python train.py --num_hidden_layers=14 --hidden_size=384 --n_experts=16 --experts_per_token=1 --d_expert=192 --d_shared_expert=384 --hidden_act="swiglu" --moe_layers=[0, 1, 2, 3, 4, 5, 6, 7, 8, 9, 10, 11, 12, 13] --router_score="softmax" --normalize_top_k=false --routed_scale=1.0 --balance_loss=0.0114 --balance_bias=false --init_std_router=0.0389 --lr_router=0.000811 --vocab_size=33859 --norm="rmsnorm" --norm_eps=1e-05 --tie_word_embeddings=false --optimizer="adamw" --learning_rate=0.00089 --beta1=0.95 --beta2=0.95 --batch_tokens=65536 --max_seq_len=1024 --train_tokens=389400000 --max_steps=5942 --dataset="wikipedia_en"
Below are experts of layer 10 (counted from 0) of a mixture-of-experts language model. Rows are named router (the router's row for the expert), gate (a neuron's input weights, with its number), up (a neuron's input weights, with its number) and show model dimensions 32-63. Each number is 500 + 40 x the weight over its row's rms, rounded and kept within 0 to 999. Numbers have three digits each.
Before each expert's rows: "mostly gets" lists some tokens that are sent to it at least half of the time. This comes from a sample of Wikipedia text that the model never trained on.

# expert 13
mostly gets: " of", " among", " Votes", " representing", " into", " protect"
router:489521431468510517524468429509521509572452489420447497511483552492478483501511479451484515499485
gate0:497524496465427512510541516538482432467532486540528484458534479514526470435466534544397496530541
up0:544493451427481477452504536484491497513507487491518503460472435517515465520530447495437541518520
gate1:489460540615493501467529484506511470538516495548570475493533465488504509414517419528532494453539
up1:446517415506496516519433534598489518549466496507547433548452520497483525487509525544571519483527
gate2:475512552538481531478455488525532564555533500448463499479528489482504559521500552551542482526438
up2:431515524500519487579529501499590536516507479526499489523506543568430483511557489531511460551461
gate3:419529551449430544521445456492481455465456522514525454531466495503533474517580511448537538482583
up3:503448552497482533488450501537502571471555517525515496443477513510475557448485499543528439473498
gate4:461510509539534489553491505506478463553511540458475445505541476542497498498557561533512518491546
up4:552526466509479484451494470491539476423458418487543531527489503502522513489426511446515476525459
gate5:478531524475551498510525547482505497511526488456525502510489494502490487493534557491524491516499
up5:432532526477586478566475462476485508522505476461511498517498420484554490490518558551508461465494
gate6:520538517561542503542511474592525531477622509473504477525503508472594368496480539507502456516543
up6:474484505479493433444481491452470488499534527508422541559508471495464487514530582517513536489489
gate7:566455492518448495513500511494464554515527427518445497522516493495435557498473524550481472534505
up7:448437518497513486509515527528524486507519432501442522517504543450457482489480487502570495552530
gate8:496563536500495498461551483548529479503422455462542444535516479562503460518516559458532588502512
up8:472556493476471501438547467499468511496491451432561462582448442585466436516490493479510587396481
gate9:474530488537503477520569507480587544503539506486530510567525501518570515527476529512518581526473
up9:529559450470507488526423464457476451484518497450488514494479362488418503461573544533427471522485
gate10:442484520487431516478442566469426499501525518518434547554553486486460499525507496496446433522454
up10:554570477523473446477479518487502553507557506476507592510554513432452468561470559514544410468464
gate11:460476460515459512511493512521486527482484511533460468475442519463528532533527577467467566547554
up11:500503441559506484489510516509483403503574567495549518509442504516488487477509468456432522573522
gate12:480492517435424561539511493493434506494462557502414477512491538522493522509550465587529451499475
up12:539472462515546428514468508442517457520483480490611525536518431510488557531486506529631538467490
gate13:554579518486452486528466504596501498497513462512443528547481507424475445513490632533516490549434
up13:497457504512551617499512510484504481520456495474539473464537460470502484481512474482505449488490
gate14:495532520534476551548449515454529532504596507592552558550462576424515507508491484499479499535495
up14:518488527494436560462484475477499511529534495500524535515514450494482538524450450487504493513450
gate15:452518454521497484517484497545541515497481475442480445468501461520473506508431491520496510509526
up15:515616518509440497518462464493493454457513487481479459530494555456502512439458530552454487474553
gate16:478528461491526485499495497554515509518536525510465502502486512496496473557473471523502560500463
up16:539526499455465416469490474389503475474524510472466637549547534500492554445488570503479386490279
gate17:490484510494523503509451497587461496589464436520514481493528452542528514518519501432424509476459
up17:517449535462574545535492456488508478463467524542447527527475459498539505477485500579504409448521
gate18:502522482568531450557525542519551479465421539511558525505466492517430564535536544521546570500474
up18:475498475502497545483446476443516525515503516512488510505547513500539428467494502516477490499511
gate19:505448498495457474486484514565538502416505506435480461472468483461518638527520522515452457517452
up19:563536444494465506522486490549489479511460500409436450450455457443529478515550543490435538504491
gate20:474503520491435531553453548520492563539522505520457547504549485469448521499540533522425489464419
up20:508514506542426502518525491510449528478474489482481464412524474540542494508519448490516463495490
gate21:465472537531507536545521529452497499511449511484526466492491476549521474522518434478467532509457
up21:526598495468494546481524474519451526486513474454452523404428463470468492539486523475526486427535
gate22:387481546455530459482523483454521453517485447489555598512396460525474525474525468522490519482410
up22:507481588438411503496522484454435510531569508593512518486504462457451534519484450461518550448548
gate23:446513535469516475532559521496479504485461532546457541448447454425548467609539462520566495496565
up23:489418470545493462488432507564517541517520465476510551530550577565486476395486574451491435516494
gate24:540560464527481481516551540441538533457482452494559531522555493537496492461481452519576451507529
up24:497457490422546557495498513526466521544471479512415522437441472499534505499515539425467516484460
gate25:499469548459477524504441534465518483569456500464487508523538504506501527475537516530492399540446
up25:434465483451437484499492549516510482487528491540482460403540517545413452432507403533484480564449
gate26:494524522430523521537474484565517452513523546512470481455499541478515439492540454511546523482513
up26:460483413543487551478481510518464516506500526506533515523508558437558586513454520440420450469510
gate27:483452538409515474492490520472510466549446462352500503536481489533475513399522473513598529559450
up27:469480546511365509531481481454479479483541495474503436503487409517466451540536483540435515531544

# expert 0
mostly gets: " and", " but", " or", " &", " while", " However,"
router:501441440576534417468502378513537544518573502509472405537483467525463468496495504429476493446508
gate0:502497441511514495489591479449521516599495488491462491513511461499520510455510502519532549464458
up0:470520469431488508489406490491403511508516512534513510516513507521470546477409587476445430555502
gate1:474424546481508490514501504448506455516471559563527511470474454477480462482476494507524544544463
up1:542480551507511471482467478516543579483500494529494463463449505479469566451488499537529513568549
gate2:567521468541530489484468509505463487539510488502463472493557585469560475513474517505542484479499
up2:531453539481525480455551486462426479515513548541508479516515575477511431497489496483541508523497
gate3:460418508465470473504483550570475514519500500434440532515574483473570542454480552472470498534572
up3:451546541475491540445476469457487614414461558455482526512508556462465448518460409571469483491470
gate4:505421517550552512445453467550570510570521476463487490553529487482492471524543500494506475528496
up4:482483557474509537525513534491431450513515505595490484497466470524471496501508567527532497455503
gate5:516499642488492445492441637508440440519462471499489490517540551523521450493460530472457463558494
up5:572499587487513462472494480535455493566517502509500493460439548542496501458536475469534517534453
gate6:584543440515449524520533510446431516445493438512476504436509548525502554580526496554484496529478
up6:457476460456496508484506485484474592485566568540469434448490446548460490525529487483504490481422
gate7:515482480462509572496417512589482474529524488542432480558471526480542448547433457553531534485513
up7:451440555537447447459485444464537553489479514500507498561491531498469569500565564443470521506482
gate8:452418528552449508509504542568497500530470533541506516466485529449476493436540503477503451528510
up8:511463431413567530448494489522489462649501458558368519485467495499547470520464494476519474488446
gate9:481459486528495420539582541539510472514470469575519521506491478545518543480479504518466513536533
up9:570429499476547505507471473512471504506538509487375489479536476496511463477494492514495502533485
gate10:489511477493491519522503496551547523514525512586536548477509529533437506567481504522479473508443
up10:487503494443547452546489515530582529479573568583511494468478483527427498584496484480456485454495
gate11:503535558519483522534455502534421456483465434519462470518509520522488532494526507507298468498468
up11:452556496519479547518447469528444489463437516524433531517490539464506576516572515502466517457435
gate12:550485477511506545509509479475538447498469501422441531512506526495499424506503486543488470530490
up12:525466481528503566483492492456546553544469494492470501466386545503547503491498529545487515455536
gate13:515535451350472565497510534510494530495475582500501511491438527502509489486504490504600486460511
up13:484495576526551499492524479542497460469524517422581537413534538454433533531545555435486484547495
gate14:501403587580547537514537489498496527506447470383466539494503508400541440521471494518483490521527
up14:531557459497441511536517495557494562445539468553503424478460539483432546582473568499514608494487
gate15:478434574486548495486479491507486501564465525519451519522519468520504537506462514504494509497512
up15:502577490471467495553501513575464474400504474454522527508528516522558527522511557471444516499538
gate16:519473530505468479544457542489461549451479475534579484517494523553482517473497501497489547483532
up16:538524525485536523552490504528475496428507562484504525452492507516541492487478495494484495490523
gate17:475488488483434505505541468507544512528503494477478390544506530536458524457448562498599491464607
up17:479505514499514489470602468533564555545479480457517484567486534503489521480578491476465521446529
gate18:487514576444536495470541503518536510509486536480466451507492462478511476495504500503337443584512
up18:570519499499581473524473470497514352502468475506519451420422496467484454556491557485501408524491
gate19:474457550495446531550664505484446413577472450523518510475469545526453481500484511450478497487521
up19:549512450567480464482548540481550562439509463474565532491562471483599527436502506567474496528514
gate20:452456441516507461441514527474446509457451498513535538508510479479485473469490464508486526477470
up20:481482518532436582477552504505577531475451493492509524512492472479535420469462458516480526498486
gate21:462436525559461496516496525485491461460532471527535521432455518509395440522500498466504484546505
up21:518538508465475544470520506478479491455456511458440451513543504506608495405540529560486483457490
gate22:449488476451498437554513505533526516569522541548527524460591452454487463500508449425514512495539
up22:466498468510498488469494514556578541514507494497536464560503494538451513542487512552523495468508
gate23:490466520459490475452488481450510523481468494522454507401442546450519466483489511516489486463509
up23:483489521495432536527504504477545533541463487511498514470498448459519504509466447522573477458538
gate24:462556518521504508530469539554585476518523533510540463473532443451539566513609520521489488541534
up24:509433510466499517480545456474454529527469490426483444532518483558512466431511501517498507553495
gate25:536523517520512525439483541564482527539482501536467557494525545553498500567547539548494472507483
up25:470538500505458524503461507484449455468526496532453513500494580512439485528564508551503507458468
gate26:473493461516518536559528450472472500577427483486631488489446498514548512536527548481515524477482
up26:512522606521402460532496545497538474422520511519561601526526524490515495545536449539433450537480
gate27:455541547600503474568488533456490541563438414432528624488555496538554481544511520556490507481528
up27:477526487467506574480486496516493533489566554445537500529495547505527455490484444562508539529530

# expert 3
mostly gets: " Clade:", "°", " Order:", " (aged", " +0", " Family:"
router:447473490536483485469536472481505512521508426518440504519471559524517503469481522504513609496521
gate0:568512517523518467458563509462555559466484466497521532533545483462446448506463496528451520595498
up0:523503474509498465526528447529445527583605482496459487492481462480467519533475501479533498542446
gate1:431480477558471476537544456448472548535500528527490462495608478519463450495478571547469515508460
up1:538464475517499488473553484520571554453458510567551504494560499532469468441461413518502557529494
gate2:546462528519539478513559573571456470592532539526454530520457484565522480491566488454482522504509
up2:485410496460534528506570563522507499493572573514474520533512499550503498479552458483435558519525
gate3:472518520441487484537498513432480483481472416511534552553448509524532493518523524536556551450574
up3:450515460467527516497491516462520533458421486469482544551505514444498490536526534470507484532484
gate4:472511518479542524547583526534561454469465544491494485460519487500489488533490510548480457453551
up4:501413503479522486526502467508459505560473545502530521569487460521526514484472549495519464519536
gate5:522505577525558515540508512512494501538497534512545538485528463508500582456511455591508507572546
up5:531522394475526501462472503517467499470458474440473475548526520488547457532486491477436574465520
gate6:454450431459435447460464605489446519495470484493489511493502472530453510521519493517563555507552
up6:515551546533526452527554492470534470535580591485460497456596544526519482466479482470494485463462
gate7:474508479487435490515532505526467546491575550449477471512527451449550497488472538511548474485513
up7:490528580460507556540559485499513499541441437511422538537489473506492514474450569495481435431523
gate8:502482515451514515541505536487467508476424515510491520552529519574522553534556506460486556499446
up8:459457490576495523476511515463520456465464466553547532586504523541495556443500564452463511531532
gate9:479411530449552533517480455511505537573527465528433500564514485524523513518450483498548464546455
up9:474566519485455498490450474534480465464469512484489547494490453477510544538516478418552423512499
gate10:479582520479478467456570520383465540502564535460480475474542488509462481503451412513488533506499
up10:412515488495501472487446513458496508503564559539458553434488552497463494496410452474483473500514
gate11:529524534570458502540526488485523476442418442490613519482471468477501478535476469519560565457558
up11:451504497543569563458411477475455451535440440478444524476483476403493570516469570489454383526474
gate12:443475509456494501454563517429507497566538550564436485524499543539550493417519503456562469540506
up12:494435528487530550485552474540450473513480444482500529494520541568489539541512493495551448585509
gate13:488461540477550513507517501440514597405505480463520467472455463504462475495551445537528478463443
up13:468530511463564519540459504444500505473546492538521524464496516516499476504541461559496493452447
gate14:502506555553463529472523513496562497467527431473559542540539480505515472516438488588483531485514
up14:495497538559349480570524491508538476426571465493527582556528541546504480490472509489509490476545
gate15:522518572520496453529577494513498534518468441507527512517513527473509470411528424427472536500513
up15:481540444515443518510498510559559482484472555510471478505529561462469446500494477589493429458582
gate16:438533457462494457506481511522488588522497543543489449507477499475518537479524529400621528458472
up16:492509475464553509387511499528501542536605552480430510480546457520443483539454517487528483512450
gate17:476459510604458478578557490501530527486446479519526563473528526522531449587517534502525547526510
up17:665565484407534531485478513541448522524535491462523465452515485449413533476507500504465446505509
gate18:543521523446486463479462480471454508540478467486412565508481465478483564542451566514569454472553
up18:444522512499552547540497510473444522515541513490449474516527475535523516528449501501499470482508
gate19:490495488489435529468474482542475468474517449561531508497507518439481590510499490451492542435450
up19:494460568481542561476497519496510500494543561445561506444527509518477500319501480467538498511554
gate20:547538535546484519506513474462496523532539439498493526471514508549509499464456472493543486586523
up20:504469460413542502508457483540440527427483499541471475518450483474522506525521520496485548517429
gate21:528596477526508417457556481453530507426490481523477529424493465480434554576474481530539513503492
up21:514523494540513531480504480479542526508525497515572549487457529511510505455438535511534506568522
gate22:461529510464494458555571520566538509531454451478500458532483454543489539537568585495498484499496
up22:513494471575485564527524426499545473479497548442488523489481471486485485521486557451457472563525
gate23:489482627461481488513523448518469515546485424564450528478492550542534448487437520587507466487465
up23:560503486493511515549499518446475471492480440494482513472520452414496554578458547582529404492497
gate24:461492511431494475539538491555475385550456454454464490497557524529517491519485553484480470480539
up24:467508493487503499551530510483518508526447554479496430476554537476476487482466524488433432575506
gate25:504486499492518465476507507439522502477476480541560522432471450435451443581459423519544485542432
up25:473553547492497453581486461467555489467493469559541501482477445493450536574527510475556431471394
gate26:488448536512489492485513491430426473485485528433504491469509466497608441527523403462572540499489
up26:489469449490562485459540501424507567479470476498483446520528430496391518512559563495514490540537
gate27:467487482507504479504483486526409547527545536497412520532520529531464512540455500572442459465504
up27:555516536508517486525533529480461446450555482535483495456483495540537463516520487482475450479545